Weights of a small mixture-of-experts language model, trained from scratch on English Wikipedia.
Training: a variant of Muon for the experts, 670M tokens, 4482 steps.
Below are experts of layer 2 (counted from 0) of a mixture-of-experts language model. Rows are named router (the router's row for the expert), down (a neuron's output weights, with its number) and show model dimensions 0-127. Each number is 500 + 40 x the weight over its row's rms, rounded and kept within 0 to 999. Numbers have three digits each.
After each expert's rows: "raises" lists some tokens whose logits its average output raises strongly, later layers aside. This comes from a sample of Wikipedia text that the model never trained on.

# expert 113
router:535460552464473532448492535462552536552482523513448549496553457555465534561547550447448504544554460491543495486553544495530536449523552451452543544540541552478503447455453453557518533459473448552544449465446497552451448465511527518551458494453544501544551448516555459553490453463548541449547510464506536470448465530550512538541448508454555540448550450465513546507447483539499493485467
down0:565504493520475515528545474552599519456531506503452523495452499547559482485475502515427516546481413435541512420424486533488460547488458572493513528541509533486467456488524492481434476522514539454530465509463442497522404545550528497534511521494445537482565490563517414508484545412511497430499571460479465501516540530565435517487435486454500495472509501548527548499561459451444518496518
down1:513481501476496537480601503448555599483506549467509455392562551561430451518571576506499509490526578485496450498490521472440460554498501517483507456520516520500473524499517536544471495473507530456424460487457474444553541486407534504492421458492494436480443481517558520471498536518459550468511463476456500480453508538528509571477499520462470509583487498510434514510449492527447575527479
raises: "ago", "cle", "roc", "we"

# expert 130
router:515477478526419504553524466591518490491497545434536461496469497534457470540503532505459557453409480476488444475476507500436538469516476515449482551565535544419491491521585492515516437457440470528495498474486508438513522509509575440532461526479421490547516587549529523463486483479454524527518449507448537456478537515487459522542523406474519491528539461507499533523436559555550578537445
down0:504512452409490544437550502498511562439391553511518410477461464529481526506489532484476443505482537433528431476425508507529545474498460510440542480532445477495506514563444536503499486497531464474463537543403585475467480501485495508427484503430454516495509450548516497544541528561535469494486463463479528498500536452537518436442448486495503535487502548455526520528466575523509570581514
down1:488469521523515572538551418486458475416490532514479524520503488585441517596514535431499532518508552416489488445464449486486567470491448485450477478517463510477456530490514524537533489488527473521479554530410482429508479476530503450489441392508460565532471507467502522498473497489482409490569414570517493457461554503520547526549528500524453541527441439470505463502517489506517533451531
raises: "g", "m", "r", "ri", "ab", "b"

# expert 132
router:529462553462469532442485533461554538546488517515451543488558466557469529558547552448448506542554461496545497489555548497520536452524552444452543541541550555480498450453462454561518538452475446551540449468448504557448454464509529521551461496451544507541550451519550455553480447466547541442544506474509538472441467531557513538541445510453553536449554453472514546503450487538508498490471
down0:442542416574442494583506511520521468513481474515515521514442472469522461544551494502510405477505493487500519579501495455525534518514512482449502472502488510479485521440499538453570499502480539477570473517560487472563578531537523520525521538519479471533474542464386475486508455497548445586544593504540564463516422477453426499533448436533517538498516499520475399490516459500473477518474
down1:509551512471475513527507514423521562400516520490516484459532522436466499523533551585502605478521481494536525493434478507474501470552447479454554523526548486519575532587541434500503528457488479476462536541494506485512481585397464473524468404518512469446480516449526496548555553507567532529598528487458460548522458497527497445539499478523540506512499478525476476530527495547538548551502
raises: "aries", " stars", "weight", " models", "stan"

# expert 62
router:533459555466477532444494537467552535551482523516449547490557463554467533560548547449452505543553457496542496485552544496522540451523548447453545543540544552478503446454455455560517535454475444558544446467446502550447452468509534520550457497452550503540549453516554456551491453461552539453548510466507539473446464532556510535537449510455557538444556454467519548504450488535502493486468
down0:482555484465484491459514504461462525464509548504488453493474511474453476500497464543515456541536468475462563465473498499476489563491552459482511475482548512540558500531497607522520505450453454442467440525563572527470515534439465472444462539527504503549528460527509458405420548556465508499557498484512522554410517548492496417526472463478481449535473470486537516534487571565587431582486
down1:475535474528472535460530537469499519486464556517535499550475474551508422479565493402474542544474543479434498512528509547525493564514578482521472515479487490472486509475496526516548480475508468505445490489454490437516546492416489501391449492448462529488468542461499483547535421533550445570517584472463470539473503449431456495518498491578552521440509416423526461539537486561491461543483
raises: "uel", "rid", "ole"

# expert 190
router:547547516451545515468494515479521538486472568505544543491561535512464509484534564450462545541557572529540466487541563521522453453472544458455531485465493524527489432526472441557511462447502445546562437535441519495443503509510530548534449505503480574501562444531563473454498456514548482438487549535508537494442463542528481552568452470535553578466527508514463545536561438543532460461487
down0:522507478472559559477496444498520469484463485492454500516502493513512530538500510623506490461572567502532473580567456425518453575511440482471515509564486573423506469523485580477475530521590513460463585530435539482505465432492481485511539456520476530537486466511532439452492488484542424417505448474455524441535542491562506449484563458515501556509450507538501492476490534530493504486493
down1:459502428507546483497423480487516497499493453540401545534515496482498568512430444554469427527465494500469465484512593526463470527544550569526490502468461498543513514566493492440490525560488425446482494562529496546523520472460511477439475509476415415475525497398521531479475397522554540447510475519459488502478482515463499489502483494478475545531549547413540476511542556559489511510491
raises: "\n", "e", ")", "il", "et", "at"

# expert 158
router:509538536486544544421476492518554513481474560525521561452543486556528495493539452453438535479556512535544455544471500477537534452542493454452474550447538546520471452433504557565515524503458470520577449518478452541437446539494555557558512451476525552435543461511444461547511513495503552443534481491481534454451440524538461546524475444433558535526546454470496532506570515533499547479465
down0:531514569506529488441510504477547520528562524552482502562447518512507480528418460559531517517533469480513583571476565506553536511499518465466429510529531467559527500504508472466535525528526558515486460554457544476548481576487478495467485479491476572456570397413540484561478486511588520465515483516529502554558483471467508571480466471528528469483551486512464539436594493470473545435513
down1:455521477536526447505446527410500518478466414502548504490488537427391476548588447524596524581486534500500488526486507504505477518507461512467419426482502404553501466536516509500494526503497508440484521513536502483524586493490439539483548551535513460466426487510539502509541492542469491509507558545531468490477487433539518495494481504534468466568462533496424443449462533507472482545583
raises: "P", "H", "W", "F"

# expert 21
router:542457492523457548466511479512483450556444467489462541490524465524546549555582541447475539570556447457456480445491536541502462457546545463482532529502539568476522459462506453569516539438477459544506498484445473536417437524532519516550491449546513504459540416505568460513521499476545565430515563470533515458475513501553519512549508493446542525431531479452528513451488462478526419460468
down0:475467484502483500491514565567455527456539455624556552614440483452446514474484469481513519509564539478505556545459485540561524498580521499551545493458511492480509441481479497525426562454482550461550479512464485475502448532522531495490529574500447459487502470483510576520475504419439484525553536479526539512547520462509462453467500543560521413499468444499514473573493538507500459457495
down1:502536463573470499482487515476379468465514544471467456413603520560477523472430627516457509504453469511500491455482513458447526487441480539534522433508509552505577486502523531504561510581479524462480582487535592488517561430510515456511487469488491487459558481505484541485485503479516556493426533472444438499443480498473487491477563524529464509482487503475464490547466558497485525484505
raises: "-", " ", ",", " in", " to"

# expert 115
router:534459550465474534446491537461551534554486527514449549494557460551466536563551548452448505541549462494541496485553545498526536451525550449452546540535542548477501446454451454556522538453472449552542446465446500552450451464509531519549460499452549506543550448514553458554489453464546539441547512467506537471445462531552509534536448504453556538445552449466516546505447484538502494487470
down0:496567550502497572519511511442498554587499547446591525498496561487485440423578543478532509453526426437458437511477449509529561485564473503473458536566494476487501549491475470431446471482453509546499475464505539481509538519511533461463532482517501565502542514547491558562549539551497517514520546496573448441436584502535498510459468559468471486485466524498475463478458587481483499520492
down1:479505528466441426529565550453508495506556510532565497548444428483589470458491455465459528528556496493458476538505425562502432549516505475510514483403407525508510522503494512492505462509505526474502432497516478460539471478536472376490431493476481538476599504476484493508536505519465440505482469498469553490491517500526510461542500492483438411541583496573527499566483489477465443524504
raises: "ğ", "ş", "istrict"

# expert 168
router:535458553465473532445493538467553532551483525516449548493555460553466534561547551450451506543552461495540496483554546496527538450522552449455543542538544552477502448454454455553520540454477449554545446467445499552448452464510528517547455497453550506542552449515551457553490451463551541449545511467505538473449462535554509539539449509452557536447555452468513546505451489540503493484468
down0:456478432470486437424498461590530493503507503480553472476572469554521417506472464470566576481525444561556466497490450437457570507521490540507583505524588523448524503508513537527547445451414502489563504496483448500491470550483510516492460550510424504505511481492480484523484444541469497518495518485502596513459501497581544498500525493480435514493487420532460491493504473543518477422438
down1:579469477470483510467547509459564468520416460477433477525552530585513466521470577531520501507551417603469531501480433493516497534460568435526542474466437502512492541497518487536529531537516564525511494485555539459445467500492528539502507534474498499490574433444523496486526541539485530540461455483475498466546512428556535522550466546529555528494529497548492468519478406425500453531438
raises: "lines", "board", "ingham", "lined", "ney"

# expert 47
router:530462551463469531445491540463552532546488525517449550491554459554466531564549544451447505544550462495539497484553545493523536452521553451454550545539544551475501443456455452556514537453477452554542444463447499552447455469508533519548451498449547502543545447517549455553490455461548542445552510466501538475443460535555509536540452505455554540447553453465514545501453485542506488489469
down0:516523502418525488487488498549497539501470426439456461481437470515511483514517513564488514491476516430564520500469536518517523507504429472560571480455521501507527519483435474446454384548469485557515477519565504438481522477389519555529461502513487502585509513526528506569496477491583525543470530537526443552495448462536470432519439511549512406514533515547495517531487461461464573472509
down1:487442506499509487539495559509432476528430553625503488473535499506585538503518530533535504499511527475505487469584471480507550528499468504520490486545496453470497458517499517485472494457538481470533521470492473522421595429484472502449507564551531444485497463489478630536422463525565463444454497443491500448473490607489558484494455485540426518494526509530530488455505447463548482541484
raises: "ards", "hip", "ionally"

# expert 119
router:560495461567462492469469482480515531512536516447528480542502453484413542463479521468464494510515503553552537457475560461437384486557509464476511529517488502458562481527479407526509508452507488548511484491482509468458488554468564440533419554464541494530528513515543452493517431452550540505527437521460522495563548534495508490500567405539524521469535535411546496550441488543546551536516
down0:563456520513470510511551492532442530529537495484518451503429485482534504604546488536503502569568460453514525555463479554435560451461451465533458479457527500500572485471446525467438477502513554496542470486438478484480444542528514488483483509514546456528504493446484460505499488611573535416586529503585481493545519475531536540518451487480510489476520512476497503516477587596491567477518
down1:537486440457485512417473475483459463516439498537471474529510482486475569470459560459490562526501550494509455535502429565527491461532516519513517484451505463435558483523514622494455573512483483513454468576478504488476506570452403477508548454471555476493538480538513483541540618501478453513496548542470509537463520515485487508526528493468539485502497562418491447448526557527538482410532
raises: ".", ",", "-", " (", " w", "'"

# expert 180
router:532458550463471532444489538462551534551485527515450546493555459551467535561552550450448508544552461495543498484553546496528539447525551451453546543537544550477501446456451458552519538452475452550543447466447501554450450463511530517549460498453549505541551449511552459552488455465553540446546510464510539472447463533554510536541448508452556538444549451466515548507449484537506494485470
down0:511462576457483463508478480508487538468485551464383512519502526527489474493475504438465485477501530469479477414476443435516516501543576482600485553489513475558513509495486464465506471529445532482477510548516481473485458422535551575479543512517529537516518580490483495471488561457541560491463547545469496440448440435534529492468480462495382514484496486500442599468507433502509489568514
down1:470501554532535482383564481474438529474432467625519492539407520425577481541389512506499523511535532513528514493465469553506494492522471490489533553488509508472508487472475502510510540505540539532474467522484425577448556463540546493476463509482470471507528543494499459477505534569549512514435540525509501526504552542429484465426461477505484528477500482418524461504425555460534462517506
raises: "ular", "ory", "range", "a", "o"

# expert 36
router:480482549439494535463560445449507475523539578577513541485487452535465465423554522456518485494500563446476418544512511552528546467539511478449453471479451514464427494492530540468546458471560508522412523453542563448464437507531525529461536490475534531546487466449484482568489506552486544474518452463474494447454518542510517524501463511472479535553454424535550518434544546560465484455457
down0:492559546500498462541510502504530382467478423532527518500518511504462528400523502463540466509490520551498574522534493458468485527468511482536481499487508491526502491474445521531485515569485600393550571524525457434517486509560509524492501436491511491493539507464502516525488464464537449562514509457449517512599557455454539553529485517467450491481422602474427475462537474479469443549509
down1:592548531500452530518494471496530480477509409586550539594487541548517496450533529493512520508545505431508515587522514484538548490502521472620502481476550503550522513469475482430467549444535551503499465497500445473616474503539541548518542495541507523418511496508462494488532515516499429480442512533513504548508463512524446506552434556519502537547515508480527505476537452440484454418526
raises: " the", " a", " their", " an", " his", " another"

# expert 46
router:566476557454485494488551464487563489555521533454464523498576463570535513555536567424502529482506471523517434486547522502481516431507581451420475537555508539470488423437467451540479467445511463553582450492455486519437420548541493507555476511489491544544512484529519453484519473484482543459527505520503507537457429517540501479573487518456548538428572464477502466485523470549528471519474
down0:446480563463457482521489557547493557515502506503519480534549474441483522509448547483482496483501508484522462535482572502520554499465476473481542455543408538486545513499597528489506466545532551444537528492516467469455549527496583533541490516472454530539586559562428535529489503626464528400463554481441514507515467519541443518499469506534551417499524461457547453466487523464535488501529
down1:454541444497532526558573516485546517462458537509457494495502468450443494531556524526580563456431489517505470519537438437521485482477545479465553535543492470532492551490429478557522439566494500510542498487543495429506506475583471495489582491550453407442503506557500500561519563465536482455524512490553484499543522442516549494499410495467488549477477492455418470416505498518438472502476
raises: "el", "h", "e", "en", "er", "em"

# expert 138
router:524531548501499538476533518510537495521515542519436442522560536538485540514543512448445534563547564459516505488553556542476461454530514459445491546521484542544450488452495571556540504487483517553498442514430471550480471569443539537553556477448539486532560484507469518493539467560571530471551502470538455481451457485528476470563470556486551517456547485440452552485449433446497568436458
down0:449433483475557468469506499489494493529543458501564496513504527535456550477469513480550522553576518483541433534540574549495507536528520423596533528421490519513560536494499543460477480563536450509541462502465527491483553499464561506546482559568463485440565428486509470472524538563519539502487581440502548548444518475464536533518516484504554575458479507522455524502526453458426489493425
down1:526486560539556476553476538483524508474501529576564549470521509437508586480466427540523460456424494576510487489513475539523510475430530413435482438553521461506457486468549461539451480517509416491501487505504511555491484441564451563564613493554522476467487433522488470499486463472559496486482568500532485483587479492538510497549494466478481497514473548528491460415468475476496464508481
raises: "1", "2", "G", "3"

# expert 104
router:494479526510492561454466483441518567539457539535475500463543575506450511513532559482530516471554540570454476466540557451522439551494478457492488433547479525534550461526449462545536524456492457509487496545463481553482557564483429528561561454510548448529545471540517504541521470496516562477480439459539428443487483447531550428524465470514536424546524529469434572465518537536499532487460
down0:544499485521502560456502460556491470499504398397519547528465475484514503463501488476505458523519478461496524513491536473516424482537469551569509529516484413466422511507543544455545463455505481552465528481520468522584489531431480527476519440456499531504506434506507413408528495434548509577511459518471503456517468438535542537529533540582506485473551490478520422525503443458518448476558
down1:561436481431488455539486548456454437475473497582535539470492472507474539444475531431563564480492546473515537546453556487437462487499513459461438493512455472491509511489583576457529491505489503528485539511442514561554507477533468455461505489522535548464488403515539441551559486490499409511420487493552490490538544575513499561474474454520505542492531483538465488451548508497470538481583
raises: " About", " |", "9"

# expert 157
router:537481537439484479466418475538489466488546430420481497516495454545497559439476494454495562519489510564475496505492534516453472482543544470464496522585473532517559505489446457506431506443480485530475433459444557503442467572540529465554472495512510511479557457504523462508483482450539532473483475569428538471536460564457511528552548511525493413491526513534584493557438513590458519503550
down0:538544533503545527541442482514534484451546496434368505512532443531526525483498454510499505514450495534546448455501556490461490435508455541509467496552520532485512408507534469484422406517443529539528527470428568471430529509532528517492495507487485483475529503526440508522538452514504509511523492440415504496512512534521475502432415505553481530576490482541528545539424583541498518543443
down1:453468441453564526527488509445458518520554509495491459474508491458418492515491460490463500481535489503491468504500511480517538482520502524552512474477540471462503496441443505497437476567494477508468467540422503460565491521538394479526508509406483512524468464443474494489541587541472429430504419579481483512466513509516471561449495597558452530518485526509503554515470444474530556581401
raises: ":", " (", ".", " by", " in", " for"

# expert 6
router:555525517453513536504538535460545498515496408458432517567532559515500573486544513449491524527487480439537465554414455539492545496553525498526560544491546512480548468481487436535495575452470503516564521436455506555468472576547525521532468463524402436474502481516463452539513570548564494474501494553514533449544552509485526553505455530540555537500498520513556461464558479516517537512440
down0:520506497437497542579566477560475469532475502420445482523577490426508527430487531529515472510491559480537492469556502460431464554503530483551546456513424427478540563490450429513504518528525485449509508538455499524468471552541497505492489487481498496512535464518536533593453525488572507607467512508455512488534557517469526457480458398486452513461558525485495430541481503465496533573501
down1:459482539454496585449565484459569530506567492481477562551530502526508480505585463393523513589462461476418452550545472457481567494489521513517526550498559541517501573509433432473503538444395479496524503507563496526473481501473541489523534517484508506462462495561459438434546476500521545447547412494515517515518566467529488476491507507480469477469515516522459462479437477494522524466530
raises: ":", ",", ".", "s", " in", " |"

# expert 69
router:523514420503503463502439440558522540539495448526502521533496430523456507521548529439512523531507541521547544427555424551392494474523514473473488482476510525425483473528478514512530520441419472554540431420493540456483482526456536532539455497491581480526549468563536451480519503466555565475552551536545484501518567496552523537473534415498532474531519538506491541471444515528540509558494
down0:531518498464497484442413476566490482508521511544489456496495452514493475512525525484479452525493518506532374476557485493399489440499509475420549408514549481441526491459406521539517478495473474535523515489511538434476472579486452511502498525544503514554456544526515520485478554556540553522573496487542511519483494459418484482534521508503492450456491525473605513628485500497530545519469
down1:480467476527420556511575459525449510519546514513485538566459495494430522481469427531601530525552507486516482437476523534501522489563539463527528530453508509522495539415463516472487548524464522516532521561513493543546435514484578513497498503490546541449488485511495432526518523416495494544497452552545461509552500380568496459467483575568468439494503543483493398468531477489476500525514
raises: " of", ",", " in", "'"

# expert 22
router:581500415418542497513497536469511543488473456488472552575475567488503484450492509514482514471411472510434468570424527543506533488532446467522533502494580455541504449447550465446494546494458500491476479509492542506494491555536513468481491522552493489424487422504454437542528528508525556536483491578535551465559558555507520553527472491463518496471476527486591510465540438542497558478434
down0:543503503454532466540531463490448504416512446483468464508457439490497524490421511496543459594571472521579500444458438590492432514518466548489444486453452472530519495458538525552470505541542520508453577554474468474492486544458438478471565534473413488520459488460488553515475493518499470522472505545511561446503579547491540522486511572535430417518496490551509462515530490531502553507471
down1:505495517503514523545443496566577450457460534503527407469470533505562487562448538528531422448525501552539537509507544511607507450473486508445496485429476508519443528480460608515515503539514523537517550499524499461596456472556486550530508486477458533564462542473489582461523485504458550495462509426476520531486531516379526443490513520467456490565469473498503538524537503514505525480499
raises: ":", " of", "'", ","

# expert 75
router:516513551565506556471445523477505448517515445535510477538523456433506559533527533460497435450486525491498508524472505531554547453468529465525548459546529520555459457501439459513537542536560470516499561444447548492484460563521563509529538536457548561549452464551514565548495454474512482499548536450542543558564462462468503479544578458454527515443502488558458529527459496437435440565471
down0:531477537568464494509446493550520509468469552471512478500462573539484492443603528494397448507520508546502540525530519419517526513445507456525454523523530539544556458450516487552532505508459515483484447550475546421534535493619539521585484512493481517536499465443537489561518487419521519496498454436557551590534510501517505514544485501421497503516494457486505463496449474491513437508435
down1:451544458456427477441495451535496536463495485483556412502450437468578506525559396559535449442414566473494510539510531477523499474485467503582470491528493536476464465535513539475434562451507438505478535549521495530489534478489543495471505513519555524523472547510540553491498519461475473500438509530496476478531430490520539590492504517436464502457504458440414486556489485427502440472503
raises: "0", "9", "6", "7", "4", "5"

# expert 161
router:537452467521473432565502419523500495517510541453538417423461462502518496529519474495459524498442559505479460452543466450455558500443455522434476543520533505457500542581479459488451467569451594517432514490572499532500569495490501455475478478556431544535521530561479566458462492536466486550438533464463537489470511520496453442496573499438519478541499496513545476522459471544540529458509
down0:373469481555513420520498484443511536520508507501483521473521530513484486468507480532542425599484500512559529474452564517460440528466513461502516459486518575483593538448511490534486561507471544513582527446485544564580471501523505509454537507533466509545490477458504528512521532505601513562490520467497538526534480479447510392464491514494470504470489522497483552457476486456468397560503
down1:480516532485493532496551491525557471525520398526502483523505507500548459502548515481536514490546488490534526522434524557473485438513498507527441445480415518468485457505476414533507531421570409454513520435491479509504544447613476560490593501529474512480502507452495493543473512493556583401496474486523484520519513428499444542490448487514508448514521444501460469569452507484466471536580
raises: "up", "if", "ig", "eg", "uff"

# expert 53
router:472415444480490496450456510558569542559514543531483554433535489548505507542557421506452478541564449506418529466547488454510464464437546462476512570485548491519491467526507461546471507460457464465477442529460487559466448494496521538553465489455423452528523506558569476480454495481558588450465518502422475536471470491522467515539476488524525507440492519441537543450480445526535464499472
down0:451434444534509503547602483466492496368512485422467436476479489480530434514429516502426473513480449510576549520546480463441551525484494478527511515538541459492555506457559484492472524554435536555513543467496521506532482514510375439483510480522475549525461499504421508517470512465490462568471547518486541457526545474509490427502544524480536495524476475482552461496452430495535516508509
down1:493503558581502520552443430483519530487559472438507510493556489504480516466486481479466475470441578517534435486511495519520524532522465558492439528511552452490529458450510527461499462591520537468489520530398486478477512488484453453538496491557491493553537464433403541537407508525513437574498511490461445499505471541479514470474531465537430495566445419490509563514533572509524509449540
raises: "\n", "|", "|---|---|---|---|", "=="

# expert 35
router:466452539551515535451476509498539472510573442504506469522545483483581488551544506469456438408529502510434446558520480496546574462448533467506538472554526523554502492470475481531552538507484494474502535447459555540500465503559507462508557503469524529537439462527506544560511457464513466491530465465527539567587554472437493428484559579459522458457514455507476521513454442433454456558522
down0:491533514543585495574552525404524569514534508475465522537462577526439556491472546549517490543512519540495506473529469516442502529503535448520609485536502499489547546444416469490466477529450474521508543466533500526513525601513408436490517511550434529501529538504490435509574508494508535445553543530487514511518532516502507406531511499531485449461486544568539532508455553529533540521497
down1:490526523561452488456451481470524529459540457523514524475488473448502454440586505456498487509493557491550500499494508566438517584440507509470507474467496572538513500513463481496491510602523548467565480428469446575517524487523444514362469479523518437501465516518471506548551440531475499433530484583471516549466484494451512518471569508541459500495522486506514451484417502447513501427549
raises: "shire", "uez", "uay", "0", "iar", "ible"

# expert 151
router:530461558464471535445489538469554533549481527514451547493553461552471532560545550449450510541557463494536501484552547498523537448523552450453547543534542552476505443459454454558514536455476447559546447465444499548450452470510527527556454491453547505537550447518553455556486453463548536451548511467504540473446465528553512536542449511455556539443554452469514549504452485535506495485471
down0:592531474478516489576545542520491461459473453515512488500523482499509483479453562510613525521449518478514519525451471566429491511475575533497491532516503418494536395509504503528547535538464636484540478489435414508489506550534522489533540487478560505495479527532498495530491526464477476526507414512521530528486516537498486544450553560444430476496424542543499528479508514478489430434486
down1:462458484455506455510495521419479488518445573501495532496454491494420553454627490476463505577525477508521515518485573511463465484458514452447499453521491516541514503425486459536548454532555507399464532519522527544494548519448496456503454513529474518487546601509506488508483444529449452470540509480514474451509564442575472520533518522510523494540485524540473496534539533505597418461443
raises: "standing", "eek", "oser", "very"

# expert 153
router:532461450514478495498436543482517519553450454509505526539469476436443524547528517456529515565516443535490518470519468534432491458480531469430502506504559529470541466491465450562544472448431415512525462448504546526484453510488481488549431523451567502535547474532522541488527436430526590482567563514584438434539504505518565561518505463498485499528507529484495525573501483532559566451493
down0:486469452549449477522555512464512470536510546607518522493500460515486511490461468484548575549506497567537525478577480518508507514474461461551507429526581500487560526521481558627628522482492461527532497498468464459467524477489512506530422597472537447547501523509516510564492461497549547510518453490458460477529495523451484529517496516486484564521491537459470534465413505516558453477462
down1:458539517560489468556471462511494493458463520487540501538421431513453404461472440547522488569480545461537532459511513481552465548447483551515544505488370433484503535525517511573528480526530487473481499508506419440524489441463486500536532522478510522495575460509500460480545482436456491531502548458476452516461505505418537467416480564507537514421515532525524514527459541428525545473481
raises: " (", " of", ".", ",", " in", "-"

# expert 185
router:484467545415506531491514507497567473518517564500488499540540460539495417506552528500416568494484456498490491576442556525545584442524526532510556543511555532484419439462553489529476490480466448514537509479455476520454521502488569493539476473439461475531525518457533487532468551479474449458529518474427545469429463499532424543543448513461553496451532470544491559548525491509486589464463
down0:508562465534437496599511482500621464516565494472513477527466481609527496550498548471507557475524456571481504528522479574519531470548477497512531489489526593446583444494457456531486481498486505447511490537427553474474568531529548546467511503525510502452528490536474394511551510465534498482518503522444571480471427508450471536501481486500544541483556548475460521503510549503515562508527
down1:461511526462527537555480500486521520485469499563510507506468557463464473530543543506462440481524525480498556576409501415572533515538503484466493518514475508554541503421486518461487533477436506520479567486518549423520467503488510478432489481436483572523535501510494553457557490542571447506567378488485537459484538539431449535455553513546488457501516548488540480536454572442553505529462
raises: "stitut", "vert", "ter", "fl", "d", "f"

# expert 127
router:546534484467417488444488509447541518545468542542570514497430539474458537465483426527545486520516438585427470574508489547464554496548452510458564445443561530472509474493463543426546463498536479508494511425509530480460506460453541548502437467479544508487544532476579458456507546475474519510527479553533535493530521507516470541558429502494522570528519519504521512448539441557459563473520
down0:553460471473451540433495427404501511486509481557569555465583477571553481561550489433440483497453495419474438464479507431430442538497488526486510474513451461496475523479477511458541543537581491482489535489496475531579490477524438492440473534480522483431499536532504559500505498470473485507535496502501490546514533440494490453505455576500546504530537464510556595516521479491493405525507
down1:495519607529461495507522519490484565553551533529555467453521601514534474498452528518517566517439494466570530498556472469552458514485529569559490536507511526478498452445539510539495445524497506479470553547463483427488497417498528514516483467465466532570449495517584465507448437464467426463451480453504569441538497509518444528551542465517486516539447499507456501498447539533457565564507
raises: " the", " a", " and", ",", " her", " in"

# expert 182
router:485450502461434450501512451429544519508543484466498516519507461548487515485546519467460541457478426516516441539492490462482533449536549453436524563550561558512498478481471447528544471446461495517576449403484493498471476492489535555541437524486502527562528470516544488502454439508585570494514522554416486439451484507552473517577576473509518554474530506478550537468501481541531534538423
down0:574520515474432531471506477473474460497502518489502527543514464527475507522530549504518522515445399498494423538512536511456471481504460492512491512511526522473531461519505502449473552477451492537561554499446496454441427517535499618486475560581565489566536464500441489421477501523534476479456469482538591508477515548560464515506512465434544457475430500461477505499475491478399616510486
down1:524482511447545460448465529457592486499474433586553480485482488471522472493452513468518534500500518521465518537524560535482482524443534534562565471495519401504523512467509481527499527500555505461536530464522598546505454475458455517492580508508541465516433482500491498456526530469498493508513523481548558531567448472492592518393463528535428510436429450505518512483556510557464412477517
raises: "ers", "is", "w", "h", "b", "-"

# expert 133
router:514512521561465514481509518480488529361486446540551475510453565416548466526497492598491472501494514470459538479497474481493521534458453533481444521489489502539540638499475565477448526599538639496522497547516469478513477527524520484497553493503521457520503573539481573438459525522505520493499519458504487520498520458502460457501489484494447436528515465472468435498529524444522482509536
down0:570528546458608584495538454459475461462478525543531476542490498499522522471460532471467429457615485508520601459453462506485450534553491479569523458480488446548554539552431538505530443526507475515479497522467471509472536505508502505505506409490465472508499431509479492511504608512538614521462487543481484480510479502470532531447500488493482496460565511449516429532496539470464532527514
down1:521488540438463571455565465502543452556555496546474507544584482573504518461542464495529407486449489545531556524464502483449482431464511500469510576546488519524518473561512433460496512522474476573462454523561473486464482526493487483461474447453490586436467436529582553545503410511515472482594512520470511490538495543438522491482515485478527548448514516551480453539535545518477495512506
raises: "ery", "\n", "berg", "eries"

# expert 142
router:534476499429446511457526479474511464496449515483577495447474481532502452507493442505561490474582501556419454523454528556456528489487504491462461461481460476496444528562552568454479441468570495529446467435584562530542588467467546553435484507477566527464501492458530458510516524486449487513541568535566464482528503517461538509526491520481504479532470512528428454440469482550477518556570
down0:463565512475522479522534552553508504467500483421528509607480528444496527415533495460531529523433551541533487547458518535544569448506578528522540452462495495478532441499513466440492489502482551516571417470535555495450471491498496424530427513493483521467499534500484515544506568466589455538436467510473508420551513535435455431485544492449465486532464484545502540486477523522543551513498
down1:472530520525519512510494449538503478498463500539517461430488581422503456535498443501486387459509507491472524520471534506516425547498510558430468464522462467492523441534531475519413512453558535574546550480463541431460492510521425492492514606506496525505518470615484564534513546509492520470455458500491464510487498508546539426437490474540532511494527448472522457514491532405525454489454
raises: " the", " ", " a"

# expert 93
router:510466519549472519493462523501485490496485442518552425487506489432527515488516476501474447459503489552468498527445489477511526478446513505577513474532545474554497491500481461495482545602482495441509606458481553497507463561546508481494571511489509523546372468532501555535463454460498521506519517456504539561600554455398487466534580460470500459461489472538464500532460472426446467556473
down0:512479488462403542545512469468463543514473531529529536531527501554484538532489428551498481426424417460447526493505555497510555485506546496420412514490493492500557511541449440546532538458503478547568436485422550571478516531494469500467514479452477458441528509468473430535517506484483506468484473488519498496415495495453438511511517478522590474517468429522478573413495511445510454494521
down1:494474511550569492504487518537519463497491479468492517540533504494513527435466495479466512513521434445581499433527550495511444488561515496543521484499409521517527582520564512509571512528442518469504536535481562560535423469510439489482457503415479441528492495462490485485509490500572483500427526541493528472453540552416515482482516554428466475539593577457486465559475469454448529449573
raises: "”", "nd", "\",", "iar", ",\"", "\""